Experts of a small language model: 13 layers, 4944 steps.
Below are experts of layer 7 (counted from 0) of a mixture-of-experts language model. Rows are named router (the router's row for the expert), up (a neuron's input weights, with its number) and show model dimensions 128-255. Each number is 128 + 32 x the weight over its row's rms, rounded and kept within 0 to 255.
After each expert's rows: "gets" lists some tokens that make up at least twice as much of what it gets as of all text. This comes from a sample of Wikipedia text that the model never trained on. Tokens count by the router's weight.

# expert 8
router [148 155  90 141 144 115 164 140 176 148 142 167 119 139  93 126 186 214  71 104 175 111 102 105  78 140  81 176 154  64 124 131 110 138 148 115 205 135 132 136 138 111 147  77 137  95 124 114 154 147 184 118 130 114 134 150 133 112  56 137  98  98 155  92 134 106 109 148 162 167 152 108 191 164 149 102 109 193  98 122 189  63 103 159 123 117 159 164 126 139 167 154 131 114  79 173 119 191 118  84 102 117 138 103  63 160 120 168 115 186 119 124 137 178 157 149 111 157 184 126 100 149 145 121  76 112 177 115]
up0 [144  87 128 106 139 163 149 145  54 109 161 111 137 135  62 215  85 109 106 123 117 158 108 122 137 145 125 186 133 101 175 137  90 143 147  80  92  74 108 117 137  75 139 124 134  90  90 114 149 129 137 181 123  82 180 152 117 166  93 161 135 115  70 107 100 179 170 144 164 115 100 124 160 135 182 103 177 134 105 182 150 129 167 161 118 124 106 132 168 185 144  81 154 136 122 178 136 133 133  94 132  87 142 120 142 169 102 120 110 168 107 171 119 129 141 142 151 183  98  90 129 201 114 133 144 163 199 156]
up1 [107  72 158 112 132  96 231 104 114 139 115 147  80 125 142  95 107 119  97 162 128 160 154 111 175 155 225 133 156 103  75 127 129 100  76  71 102 161  96 109 124 117 178  96 170  94 163  90 116 171 139 209 109 121 118 119  96 112  82 126 154 140 143 152 112 113  84  74 177 172 134 110 107  87 137 145 170 144 133 127 122 123 129 151  98  69 145 116 121 121 111 155  22 140 127 172 124 108 166 155 175  81 131 147 181 159  94 113  98 128 117 137 105 105 162  92 108 164 125 149 175 158 134 164 102 113 162 126]
up2 [131 149 181 126  97 109 151 121 127 124 124  82  91 157 174 125 111 161 135 136 178 102 119 148  99 149 176 122 153 109 176 126 111 131 119  83 140 150 174 101 150 136 144 136 129 138 119 144  48 144  95 106  88 140 155  99 112 170 125 113 112 122 109 122  95 122 125 119 142 221 124 152 184  69  86 150 112 147 168 167  94 136 149 104  70 121  72 123 186 112 109 111 159 124 103 113 196 167 165 160  99 196 119 135  86 137 120 180 129 180 166 145 176 105 132 105 118 114 144  61 124  98 154  93  66  79 117 163]
up3 [ 92 149 126 119 189 134 145 181 113 114 125 101 119  78 139 186 131 112 175  97 154 134 151 153 103  88 114  51  85 114  60  96  91  93 112 145 148 145 160 115 156 172 155 110 221 114  66 111 158 104 129 123 140 119  99 114  90  89 158 116 118 109  57 123 146  98 127 110 159 118 157 140 141 109 118 130 143 187 145 185  92 198  97 115 156 128 164 103 127  69 127 139 142 140 125 154 154 182 183 141 147 143 130  73 130  71 106 145 155 128 106 126 126 101 130 175 140 198 129 113 116 132 101 113 118 148 107 149]
up4 [105 137 144  92  81 119  91 120 116 227 108 107 136  85 108 174 125 129 132 112 108 152 135  77 154 159 154 173  57 137 166 162  89 196 161 120 121 101 145 153 142  83  92 130  97 110  96 151  97 134 108  99 152  50 146 120 179 102  43  34 107 142 131 133 160 176 135 113  77  86  96  85 128 117 124 159 112 129 149 135 124 118 132  90 122  98 102 139 154 141 108 132 104 152 145 126 171  94  58 144 105 115 151  90 170 117 165 116 135 142 153 125  75  91 145 118 157 146 109 186 119 107 160  66 185 115 140  80]
up5 [176 116 108 115 152  66  79 112 133 124 122 154 144 142 199 114 138 117 130 126 122 149 186 136 156 134 162 129 164 141 101  62 145 138 136 100 188 115  77 118  92 127 101 139 115 109  97  90 138 129 118 118 101  90 117 154 131 112  73 131 102  55 143 188 185 125  97 125 110 134 121  70  97 132 181 102 158 126 109 116 131  78 135  98 110  86 147 106 187 121 228 154 118 112 154 117 103 165 119 114 188 135  94 114 138 155 125 128  87 120 143  84 190  79  93 149 132 143  76 139 141  98  97 159 107 127 117 170]
up6 [134 133 119 185 113 138 125 147  91 154 135 195 122 119 140 150  95 132 137 133 123 174 133 128 153 117 169 134 140 112  79 145 125 101 118 120 102  92 107 118 151  51 126  77 102 124 148 170 121 109 132 139 104 121 126 101 138 149  45 177  94  85 160 100 141  73  84  85 151 129 168 118 110 116  80 125 167  61 104 105 162 111 136 142  77 106 106 107 143 120 159  89  68 100 125 107 118  50 113 146  86 138 174  97 158 144 124 116 204 119  80 113  98  50 117 169 105 114  86 106  91 178 221 132 110 177 112 152]
up7 [120 141 121 189 152  94 107 129 135 120 169 182 102 143 125 115  91 203 125 126 117 121 147 105 130 151  95 109  97 143 119 159 105 145 188 106 105 162 132  79 148 135 110 130 115 118 193 170 120  97 135 170  78 144 119 155  85 130 117 197 110 139 152 143 108 127 143 151  86 121 117 123 209 223  69 115 130 117  92 153 128  82 107  76 112  81 121 102 191 110 140 158 190 106 116 119 145 128 168 135  94 151 178  38 110 137  53  79 173 122 145 206 132  97 127 145 124 213 146 154 144 104 146 155 123 165 129 126]
gets: " a", ":", " by", " an", " |", " as"

# expert 1
router [158 101 177 118 135 157 131 119 112  89  89 142 116 144 148 109 160 157 138 193 110  44 101 134 197  64 138 183  96 151 144 118 125 127 134 118 122 161 139 132 144 121 166 126 149 150 167 157 136 154  88 145 163 119  94  81 101 100  88 175 184 149 147 131 120  61 117  94 166 103 133 135  94 107  95 172 142 192 167 110 145 136  76 157 118 136  22 111 108 137 130 112 144  96  93 101 113 146  88 114 109  98  39  58 114 153 159 144 140 122 128 175 171 190 145 173 195 151 181 101 109 145 105 109 148 187 124 146]
up0 [130  88 136 106 119 153 111  75 100 164 168 126 165 120 118 105 132 115  97 187  97  91 164  81 151 101 116 177 189  84 131 172 163  93  69 106 120 149 108 195 175 120  75  87 112 145 132 177 159 114  91 130 187 136 190 122 109 167 106  98 147 111 103  83  83 104 108  97 173  56 155 122  67  99 117 149 127 138  73  74 145 151 104 118 126 129  99 131 147 158 107 100 108 103 146  83 136 124 148  81 133 134 154 117 102 157 142 195 110 114 112 130 160 125  71  74 150 169 186 106  82 131 133 194 146  86 151 183]
up1 [110  93 201  79 150 125 169 148 113 123 125 136 116  39 112 103 180 166 169 185 104  82 123 137 203 170 162 158 139 133 151 168  83 112 123 132 120 167 109 103 104 108 124 115 182 160 180 159  96 144 155 167 115  86 116 114 110 130 121 130 113 127 108 100 178 127  84 123  80 155  85 110 138  96  99 107 154 111  99 146 122 159  77 134 141 153 162  98 127 188  78  69  36  96 187 117 140 136 135 119 145 125  95 118 111 133 137 162  60 216 171 113 161 111 122  93 120 137 172 121 170 128 118 130 138 144 201 125]
up2 [126 139 138 157 118 149 121  59 119 121 182  82 158 115 154 146  85 174 147  85 110 141 158 159 136 149 148 114  80 138 101  61 127  93 155 133 135 108 110  75 146 160 135 100 118 141 157 104 165  88 123  99 120 184 201 142 153 137 151 168 117 143 105 199 138 139 177 116 139 149 131 113 117 137 128 184 166 193  82 162 138 116 153  77 154 126  80 140 114 136 113 169 138 147  98 163 151  76 116 104  98  94  95 144 108 113 147  84  84 109 158 107 136 127  98 108 182  79  96 178 139 102 123 137 131  93 105  97]
up3 [ 88 137  98  44 175 146 171 181 144 138 126  92  83 114 140 132  60 109 100 151 101 123 124 202 121 137  97 107 159 121  83 146 127  85 136 132 129 101 151 138 107 169  79  77 132 141 156 100  61 123  90 151  81 122 102  56 116 149 165 124 117  88 136  71  63 147 123 133 126 136 105 141 142 171 146 120 127 111 195 125 134 201  67 119 129  98 123 119 132  70 108  32 133 148  44 133 122  90 103 153 136 102 179 114  91 142 147  77 109 195 103  85 141 131 160 146 173 132 131 123 160  55 123 109 153 109 153 111]
up4 [ 92 120  82 122 159 140 165  94 174 127 123 154 126 113 135  53 129 154 175 175 131 122  82  93 118 121  53 150 113 162 130 147 127  97 122 187 181 165  93 177 109  95 149 112 141  96  94 124 180 160 148 114 120 165 164 161 143 146 133 123 186 162  66 134 154 139  57 104 173 165 116 145 128 127 122 119 140 178 117 156 156 110 169  95 110 135 125 157 104 157 192 116 108 133 106 173 159 142 128  97 140 114  55  87 110 131  96  84 144 100 108  88 120  89 101 102 152 125 123 127 108  96 162 114 162 114 106 126]
up5 [138  78  96 122 141 165 121 155  56 101 126 158 122 126 142 105 175 109 120 117 161 122  69 106 110  81 124 159  61 101 159 130 108 132 106 122 113 166 178 202 118 104 110 126 146 105 137 138 126 122  89  80 120 148 129 102 114 139 107 125 136 123 150 164 106  75  67 153 140 136 135 126  96 107  95 182 182  99 142 158 125 113 115  97 134 125 156  73  92  98  80 142  59 125 111 182  93 138 170  98 169 146 105 112  94  65  95 130 130 112 128 154  81 123 176 170  78 143 150 131 130  89 185 137 141 210 169 127]
up6 [ 72 108  83 199 148 124  94 124 145 143  87 121 114 109 145 185 101 100 115 109 162  61 157  64 105 151  84 136 141 107 174 132 102  76 120  79 119 102 166 118 114 122 100 173 128 120 121 142 145  68 183 113 153  43 141  99 123 134 108 138 146  87  90  85  78 149 144 102 132 134 157 148 124 176 157 101 195  86 123 181 123 111  88 197 107 157 126  94 151  79 116 180 122 181 141  78 164  92  73 127 137 167  83 113 143 136 126 167  73 149 130 104  74 181 152 116 156  99 122  76  97 151 165 137 132 139 121 162]
up7 [175 158 103  70 128 123  39 101 136 117  94 145 121  79 131 161 146 117 137 109 127 130 117 100 127 216 115 196  69  92 119 121 134  89  81 129 122 157 100 153 179 129  80 118 129  91 189 108 137  93  68 174  86 104 179 130 151 104 105 186 141  85 121 133 105 120 111 116 165 111 107 121 171 146  97 114 141 127 158 122 138  68 115 109 106  92  84 129 153 121 168  97 160 116 181 155 164  71  93 105 101 104 149 109  98 127 102 155  99 133  99 127 132 104 129  81 142 152 138  59  76 125 126 103 112 117 140 146]
gets: " up", " out", "ing", "ed", " played", " down"

# expert 9
router [118 125 145 167 131 120  30 119 123 116 188 143 144 122  84 139 188 127 168 127 160 140 108 121 136 128 115 163 100 161 130 151 121 129  94 120 117 137 128 156 109 104 106 129  82 124  78 173  93  94  91 137 130 111 158 138 141 140 127 136 153  76 137 173 157  98 162 117 110 161 111 120 112 115 120 143  89  75 104 199 124 104 149  93 146 160 104 140 104 116 204 139 187  85 100 156 146 150 134 157 145 166 171 148 113 177 103 166 121 116 158 128  37  81  95 130 116 119 114 129 106 159 130 163 143  96 172  29]
up0 [161 110 100 117 172 107 126 130 116 145 133 111 143 122  45 123  82 127  95 118  71 113 100 134 227 112 151 135 119 193  95 136 133 149  87  95 137  99 154 101 168 209  97  77 147 126 119 155 136 107  66 129 144 167 160  97 182 187  78 114 151 145 116  86 142 159 114 125 121 165 133 156 101 182  92 144 116 129 119  97 153 117  99  96 101 110 135 139 125 129 140 121 132 130  71 109  88 139 138 137  99 140 160 178 147 125 158  58 107 131 121  86 172  89 156 190  96 159 107 118 119 148 144 165 142 124 177 174]
up1 [178 182 144 125 115 125  95 107 141 123 171 123 163 176 125 128 105 149  73 145 163 133 170 206 103 149 118 169  91 169 115 113 151 144 118 111 129 168 135 101 126 137 125 116 167 121 102 132  87  38 103 125 137 136 151  85 111  67 129 151 100 220  84 145 132 106 118 121  93 113 107 100 121 106 136 115 156 167 160 163 134 128 107 143 111  89  87  77 136 149 125 148 131 117  60 128 115 110 135 119  82 117 102 128 137 141  62  98 153 151 130 187 122 166 101 145 118  88 110 154 121 188 176 143 156 101 107  88]
up2 [127  91 135  94  95 119 114  66 148 107 152 147  66 113 155 115 159 152 135 100  82 148 152 190 106 153 162 107 156 160  99 134 169  77  70  82 163 142 110 123 108 122 131 135 176 122 215 148 119  58 113 122 116 153 163 147 117 127 133  86 155 156 118 127 163  77 144 124 134  84  52 123  58 164  27 135 135 150 179 129 103 119 142 116  80 150 121 111 170 131  53 174 111 110 103 137 119 127 163 146 132 108  71 111 162 131 152 146 107 101 166 183 108 151 145  86 162 116  93 161 125 136 146 137  88 101 110 129]
up3 [108 170 151 135 169 173 138  94 127 123 170 167 119  76  76 115 117 123  96 144 148 152 122 151  97 113 163 168 173 131  72 116 126 144  68 113 132 122  99 196 169  96 164  73 121 116 137 186 123 117 179  93 141 139 132 114 137 164 112 127 108 131 128 111  89  99 120 138 177 168 164  66  75 110 135  75 115 122 137 142 186 128 142 169 119 112 112 114 115  93 115  59 153 153 136 148 162 158 121  91 154  95 152  97 115 159 143 140 130 149  82 139 128 168 160 106 121  83 114 112 131 113 163 139 114 171 167 160]
up4 [113 169 126 102 142 103  63 139  99 137 110 119 148 132  97 116 149 120 133 127 204  51  49 159 168 152 147 121  84 125  31 102  96 115 133 152 174  78 100 132 129 124 109 132 141 102 116  92 118  81  95  95  98  91 115 141 158 139 116 197 128 188  93 113 163 186 129  93  88 121 136 120 105 113 111 125 146 122 103 128  92 113 126 181 149 144 105 108 105  94 155 192 119 164  96 125 154 107  89 186 149 144 115  80 151 180 169 111 144 132 120 167  85 148 148 138 130 142 110 139  80 137 157 139  99  79 123 128]
up5 [108 103 138 136 101 168 166 130  97 156 157 118 109 159 214 131 135 159 127 102 133  85 137 178 130 118  94 161 167 114 144 133 153 203 147 144 119 141 121 194 174 115 125 139 151 155  85  99 135 145 158 112 116 114 124  79  93 138 156 138  56  93 172  89 113 112 150 152 172 112 142 154  71  87 157 109 169 128 180 169 118 158  94 171 137 152 114 140 132  78  99 143  85  99  81 106 180 112 120 119 162  63  86 125 153 158 125 128 106 120 133 180 108  76 140 101 128 139 140 115  86 113 139 118  98 103 214 182]
up6 [145 151 114 171 123 110 122  89 150 134 113 106  73 177 123 140 168 131 104  99 136 194 145 142  78  82 105 117  82 197  98 161 142 116  94 139 141 125 123 123 135 116  73 167 131 144 170 164  70 128 103 106 176 172 114 126 142 205 129  61 119  78 187 137 117  86  80 112 144 147 155 103 181 111 172  85 118  91 104 163 193 140 186 144 111 149 135 119 168  83  88  99  89 152 109  85 152 143 144  95 155 122 133 156  95 108 143 147 108  25 113 106  62 126 134 149  74 151 118 191 148 178 103  94 122  93 186 158]
up7 [160 131 141 149 120  63 126 160 136 106 127 154 114 153 147 119 142 106 117 120 142 185 133 106 125 197  94 123 115 132 102 119 137 146 108 180 133 100 126  63 126  88 117 145 119 159 112 120 112 145 148 104 182 134  97  88 124  80  97 128  93 156  94 181  94 109 124 174  85 142 103 103 161 112 198 122 185  90 119 137 125 160 135 161 137 162 169  86  99 115 132  90 128 105 107 124  84 134 151 151 150 156 143 150 165 171  90 164 109 139  92 173 152  81 109  99 103 134 211 172 137  99  88 165 110  43  91  72]
gets: " is", " that", " was", " he", " which", " it"

# expert 4
router [156 145 153  96 125 147  43  70  79 137 187 177 114 168 140 146 188 128 154  81 102 132  98 176 167 124 113 147 157 167 105 127 186 140 123 150 146 122 138  64 185 163 138  94  64 158 129 143 149 151  91 142 129 119 138 134 121 137 114 165 119 183 155 151 143 126  89  75 136 164 133 166  96 131 108 143  96 131  99 123 250  64 137 106 136  71  76 112 109 110  99  94 155 134  61 168 131 104 105 140  73 149  79 134 104 140  63 138  69 135 169 143 113  92 158 165 167 158 118  84  95 112 137 204 110 153 177  88]
up0 [109 104 156  61 111 132 128 131 104 166  78 140 154 102 136 142 151 129 124 148  61 179 103 137 124 166 150 137 164 132  81 121 167 211 128 103 154 118 111 188 126 154  94 144 111 118 123 182 127 136  96  91 148  61 148 115  94 151 112 101 125 208 185  73 126 134 105 113  85 151 176  82 156  87  87 107 125 114 133 103 106 104  40  22 146  74 125 112  95  98 108 108 133 113 197 174 128 156 103  86  81 118 177 165 125 103 150 118 103 125 127 115 102  72 112 144 129  65  91 147 158 160 135 134 170 124 134 169]
up1 [145 161 127  71 106 117  80  78  75 111  97 155 144 134 116 126  91  79 103  98 156 151  64 207 142 156 176 129 117 123  70  99 144 140 128 170 145 137  97 182 132  90 120 105 155 146 184 108 142 133  92 105 141 148 129 143 118 169 184 189 116 150 136 102 154 145  92 157  95 161 203 135 132 110 140 139 138 154 101 129 115 157  84  94 116 132  79 126 170 117 102 115 112 131 154 177 101 174 115  91  87 117 105 214 135 129 118 166 131 109 105  89 135 115 184 152  92 114 101  98 143 112 135 137  87 135 159  92]
up2 [119 207  56 146 183  83  95 144 160 108 140  96 105 196 113 142 170 120 136 154 110 133 108 118  99 180 141  79 100 194 160 144 121 133 147 157 116  84 103 177 104  98 118  78  97 130  81 128 107 167 160 110 115 150 122 164 147 115 113 112 173 152 116 175  94  89  71  98  88 120 131 144 152 182 120  91 145 164  85  93 123 109 148 138  76 141 139  93 126 107 107 124 105 112 116 147 151 151 127  99 123 209 119 176 121 134 149 112 122 125 104 115 138 188 122 114 134 183 164 213 133  67 106 127 149  77 105  88]
up3 [152 123 157  81 184 124 166 118 115  49 178 143  84  98 152 139 131 131 150 171 113 163 227 106 180  56  62 102 179 110 155  77 102 146 171 146 119  74  63 145 112 160 110 158 114 149 114  86 127 141 167 136  99 123 154  84 198 108  45 154  86  58 143 167  52 116 128  87 166  73 155 181 109 117 142  85 116 113 140 156 147  69 177 100 126 159 152 123 133  97 165 166 110 151 121 156 139 101 166 133 169 116 108 132 117  69 147 118 128  99 107 146 143 151 150 121 108 100  85  94 131  98 124 169 130 135 149 104]
up4 [163 140 122 110 103 151 136 100 100 123  96 153 143  92  86 131 154 129  77 136 127 114  84 107 137 121 104 164 100  99 114  76  98 113  98 120 120  57 131 115  64 100 140 135 120 144 121  81 124 144 173 209 133  21 187 146  83 128 156 112  81  80  94 119 131  72 148 138 122 122 163 124 190 139 160 178 111 117 105  93 140 118 113  67  85 205 142 147 129  63 113 160 103  92 106 113 132 140 112 144  99 116 102 179  62  79 137 183 143 110  92 109  43 137 137 131  93  86 151 125 101 132 140 103 147 117 101 150]
up5 [116 116 117  44 143 170 135 163 136 123 124  83 154 168  95  85 150 157 140 122 101 139 116  81 133 152 104 145 170 161 112 157 169  75 178 183 190 183 176 141  94 145  79 132 128 101  83  86  95  94 159  58 167 129 123 115 102 151 130 142 142 160 144 174  72 114 113  80 100 131 173 104 151 110  88 154  84 155  91 167 153 140  84 170 131 141 133 183 178 105 182 111 121 119 118 171 116 159  99 120 111  53  79 114 155 113 128 123 120 128 130 103 145 142 172 105 123 164 106 216 115 141 132 149 136  92 136 131]
up6 [104 116 141 164 111 127 150 163 104  36 162 111 129 103  71 156 137 137  86  95 168 114 203  93 119 119 209 164  71 164 156 172 141  48  99 117  55 155 151 156 108 177 117 116 117  58 184  76 118 117 165 140 158  82 114 160 130 189 122 111  90 131 141 145 145 111 133  87  54  62 121 124 128 163 107 114 119 207 116 130  83  96  79 127  59 177 107 105 104 117 130 113  47 113 112 119 123  98  89 100 154 134 137 221  87 109 154 117 144 114 125 143 126 177 135 115  89 132 150  83 160 118 158 117  88  82 157 150]
up7 [111 109  64 101 125 112 119 155 103  75 139  80  93 129  89 109 143  88 122 186  90 126 105  87 134 133 162 104 115 140 126 119 152 131 147 116 110 151 137 160 109 194 197 190  86 139 137 147 128  94 111 151 116 106  97 130 122 118 128 211 164 134  66 118 110  82 106 101 169 104 139 120 123 144 106  97 118 125 115  92 155 138 117 191 130 158 119 152  63 111 144 127 159 175  85 105 200 155 116 112 149 116 118 114 122 141 137  60 161  69 102 142 138 148 152  88 128 105 212 110  91 152 144 156 125 116  98 105]
gets: " of", " in", " for", " from", " to", " on"

# expert 14
router [138  86 126  91 135 102 174 160 129 145 179 176  90 152 123 108 111 111 128 113 140 189 169  89 175 123 137 159 147  92  99 133 139  94 100 193 198 125  83 140 128 123 131 116 126 119 130 141 154 116 130 160 170 148 113 134 139 133 137  95 125  79  68 138 132  63  80  73  91 125 169 161 110 181 147  84 148 114  82 101 158 168 112  80 142 160 207 101 159 102  89 116 186 128 161 121  85  70  78 142 166  74 138 117 172 136 117 114 107 176 135 107 102 171 115 135 148  85 137 175 146 138 123 151 117 142 173 100]
up0 [110 153 116  16 131 147 164 110  75 159 144 134 181 175 171 101 189 110 118 126 162 189 162  83 153  96 160  97 119 147 141 141 116 193 174 121 100 162  93 129 150 109 161 131  91 114  96 117 161 137 117 160 120 144 113 134 134 159 134 107 125 100 186  90 127 155 142 121 114 172  82 129 104 118 147 130  96 132 133  45  97 115 126 102 135 100 156 178 147 157 172 127 109 102 156 158  72 120  90 143 134 101 169 156 135 108 129 131 169 164 122 164 148  94 155 139  92  80 132 129 150 131 148  93  97 115 127 123]
up1 [152  74 105 170 149  84 168 148 137 177 160 142 132 114 111 101 124 131 179 133 161 185 124 111 108 141 178 106 122 139 133 154 127 152 146 131  97 127 161  95 116 156 205 155  99 124 154 110 118 115 122  86 178 143  85 117 163 111 148 125 147 102 153 131 120 145  61 102  57 123  98 191 167 140 157 109 151  90 174 198  95 116 170 148 134 116 155 138 153 107 126 185  98 159 151 159  63 110 147 125  93 164 160 134 131 160 138 167 122 119  92 114  68 109  55 135 127 123 150 100  96 124 178 160  70  79 134 151]
up2 [ 69 131 132 148  95 157 149 139 133 128 110 118  77 154 133 119 153 190 127 131  97  97 155 123 110 154 141 124 179 145  45 110 149 133 117 161  66 116 138  69 161 169 185 143 103 182  85 121  98 149 163 151 135 106 136 138 153 187 186 128 109 169 128 129 137 137 139  82 116 138 152 163 108 149 131 132  95 164 118 172 129 110 100 138 171 154  94 128 154 117 104 166 166  94 126  75 165 145  92  92 122 131 106 115 122 121 137 151 125  86 124 135 180  61 147 100 137  89 152 119 143 181 158 129  98 172 142 124]
up3 [124 113 206 162 108 118 153 125 164 118 149 142 104 129 154 128 147 128  81 122  86  86 125 102 178 139  94  81 127 151  67 104 137 159 178 158 167 143 128 151 138 109 102 112  85 139 160 122  86 136  94 145 116 100 141 117 108 163 169 102 165 189 109 163  90 166 121 118 105 154 168 100 128 133  97 126 128 153 123 163 164  99 121 168  45 137 120 158 115 163 115 123 140 127  81 189  96  80 114  96 159 145 116 127 122  69 175 126 127 124  91 116  99 176 143 148  49 113 103 119 130 139 139 130 134  44 129 179]
up4 [150 181 178  96 121 151 137 114 165 113 153 139 116  57 103 148 103 161  63 103 103 133  86 116 134  71 126 146 115 140 132 114 162 128 163  96 110 101  91 112 181 143 102 124 103 139 155 162 172 138 106 118 154 159 180 196 129 124 129 146 183 127 160 133 101  91 143 103  99 185 164 113  98 148  93  85 126  93 134 149 131 128 198 132 182 104 139 180 102 172  98 153 133 147 139 135 138 162 123  92 110 112 110 134 144 134 136 102 147 149 178 130 113 142  83 119 103 107 135  62 219 102 106 122 179 105  56 178]
up5 [145 131 171 140 150  64 171 172 124 118 146 161 137  77 101 104  86 100 133 161 151 151 163 145 142 129  94 139 124 129  52 110  79 128 134 109 156 104 166 125  93 136 135 111  89 117  76 112 142 111 144 159 134  76 169  93 105 105 170  94  74 127 123 194  82 110 196 228 199  82 125  70 131 147 126 158  72 127  74 152 159 106  69 110 150 143 135  87 112 113 145 100 128 116  88 128  92 153 104 128 159  94 147  88 145 160  82 116 209 175  89  63 129 152 150 114  84 157 149 149 121  73 100 148 108 147 149 127]
up6 [159 163 145 177 104  89 103 157 110 168 106  82 108 150 138 107 136 124 132 177 116 158 153 123 173 156 109 116 173 150  98 114 122 113 129  98 102 175 107  97  97 144 117 136 109 175  92 144 157 118 117 123 154 144 142  71 171 137 173 168 190 191 129 131 106 140 100 100  62 140 152  73 170 136 104 155 116 142  31 101 123 155 130 140 133 127  76 183 115 123 111 141 157  95 122 190  90 163 140 122 106 116 128  90 131 168 154 114 139  81 118 126  91  88 196 160 103  79 118  99 162 135 146 104  64  88 102 166]
up7 [154 163  82 191 152 121 153 159 116 108  71 134  95  72 135 206 134 174 203 130 161  92  64 110 203 167 124 137 128  95  89 160  99 141 132 131 103  90 155 169 194 130 165 124 174 124  98 141 120 210 150 209 114 145 119 107 141  94 146 147 126 135 135 126 103 108  53 150 112  92 127 131  94 118 167 120 144 125 154  86 116  88 146 130 166 131 102 151  76 133 134  91 162  96 138  60 131 105 172 198 139 135 132 121 122 140 161 120 106  47 225 116 138 115 138 129 120 162 140  96 146 187  86 123 162 118 135 109]
gets: "-", "==", "===", "|", " ==", "===="

# expert 2
router [ 93 140 154 168 120 111  67 120  84 145 126 144 104  59 143 121 112 106 119 122 120 128  97 142 105 119 115  61 113 102 124  95 147 150 161 129 174 120 153  47 150 131 164 142 192 137  76  80 165 101 112 150  99 106 123 134  80 101 133 138 139 115 164 129 131 152 118 147 123 183  98 143 129 140 115 114 144 159 136 102 188 209 143 104  46 112 142 108 152 152 143 187 126 129  89 132 104 123 150 181 162 122 136 185 128 101 126 153 114 144 137 115 104 160 120 119  85 137 124  64  83  85 148 145 107 206 110 110]
up0 [ 80 120 164 145 102 104 117 152 109 140  95 121 134 159 136  90 162 172 135 185 134 118 117  92 163  26 134  59 124  86 129 119 141 142 151 220 215 125 201 160 129 161  94 139 122 128  80  83  77 118 129 122 156 127 123 145 177 101 135 116 128 112  99 101 125 163 187 104 113 159 139 139  78  97 112 122 116 141  93 161 139 110 131  92 173 156 137  94 167  70 129 177  80 132 141  98 169  81 163 151 113  86  97 115 137 191 113 149 132 143 124 134  87 139 158 115 143  93 202 120 132 129  93 113 111 105 142 161]
up1 [146 128 204 157 119  84 132  88 119 104  89 105 165 133 181  66 163 125 130  82 127 108 173 129 124  99 142 174  55 167 186  75 146 114 110 112 117 102  68 124  82 152 184 153  87 103 126 117 122 103 101 129 156 194 150 102 113  73  91 141 115 186 113 156  97 157 101 161 129 151 210  96  98 123 158  74 149 151 154 121 124 148 147 139 139  77 127  71 151 133 137 143 133 112 107 102 150 112  90 131 130 174  97 116  84 132 104 112 118 135 155 172 128 113  63 122 130 149 105 182 153 121 152 138 119 139 133  62]
up2 [153 144 132 141 183 123 177 132 165 186 111 106  94  71  92 121 106 128 132 113 127 124 126 142 114 118 162 140 113 135 137 179 126 145 156  92 105  81 113 143 190 150 135 182 131 110 110  97 139 142 121 134 108 102 107 113  84  93 137 121 157 120 164  84 146  73 188 152  85 157  80  76 182 138 155 162 187  76 161 128 118 172 119 192 105 144  83 153 137 152 136  73 113 135 142 154 116 172 113 167 127 128 108  87 118 118 115 118 131 125  65  97 145 105 152 151  63  98  76 113 171 149 131  91 148  68 151  79]
up3 [190 178 136 122 165 170 164 182  93 123 102 129 149 129 103 148 166 131 130 140 162 139 104 106 174 152 139 162 109 139 128 124  67 170 117  61 202 137 164 201 141 144 112  83 176 200 149 161 154 164 111 121 112 121 154 143 134 174 137 149 142  70 144 151 121 103 141  60 112  92 136  99 145 140  88 106 104 105 167 111 116 123  43 110 157  86  91 148 113 160  94 143 101  60 119 130 113 155 107 139 147 133 113 132  89 137  97 132 145 185 122 148 105 139 112 169  53 188 105  96 139 116 118 129 133 110 136 110]
up4 [132 179 134  75 116 121 142 157 154 159 152 130 131 139 160 126  98 144 160 166 101 152 129  60 161 156 119  91 194 122 102 168 128 144 129 173 127  88 120  65 185 145 131 120  91  99 133 123  67 206  93  95  94 145 147 117 115  39 130 155 106 157  94 102 135 123 180 157  89 133 133 139 114 106 130 141 176  85 120  99  62 139 137 127 121 143 172  89 138  77 168 115  77 137  93 113 183 114 104 128  57 136 136 132 122 140 114 101 121 107 180 189 110  87 101 109 184 174 160 102  91 153 121 136 128 148 176  81]
up5 [ 81 147 146 167 115 138 134 178  76 187 110 125 136  47 153 172 135 170 162 200  87 131 183 130 158 157  74 105 124 146 124 135 130 139 124 162 104 154 105 179 137 145 130 164 120  85 177 223  95 152 128 122 130 121  91 118 133 147 144  81  69 132 157 139 140 157 112  89 137 102 104 159  96 194 151 173 147 177 118  68 140 117 168 118 133 139 120  88 167 118 122 134 201 134 120 131 144 148 100 162 148 114 148 129  80 120 135 136 153 162 171  83 127 144 166 155 105 196 135  85 152 103 102 122 165 190 120  60]
up6 [154 115 113 113 139 165 166  77 145  54 182 116 141  85 122 115 141 128 123 139 127 130 132 167 122 172 159  40 165 160 145 164 124  64  88 121 105 104 138 115 104 123 167 104 126 158 135 132 104 120 138 115 116 143 133 134 154 132 152 140  97 141 169 151 118  89  99 106  72  60 128 127 169  59 139 151  92  80 177 117 123 158 127 162 172 133 209  92 174  92 103 142 145 169 127 141 171 148 145 145 116 199 183 102  81  84 111 155 101  94 192 160 155 104 147 160 154 196 142 186 148 192 103 133 140 185 153  94]
up7 [128 106  68 135 117 121 143 128 129 159 128 102 104  97 110 129 134 145 163 180  98 136 162  77 144 135 101 116 143 119 118 145 153 171 198 108 122 151 137 132  97 127 212  76 143 134 111 117 154 144 169  79  93 102  96  88 162 134 127 208 163 173 156 127 145 132  87 116 199  74 126  67 205 108 158 120 135 158 118 143 138 103 110 130 110 143 104 167  92 108 138 161 123 113 153  59  91 117  81  94 113 107 120 144  55  83 109 107  43 139 194 140  70  96 133 119 125 139 175 141 114 118 156 105 146  93 132 164]
gets: " |", ":", " /", "N", " or", " of"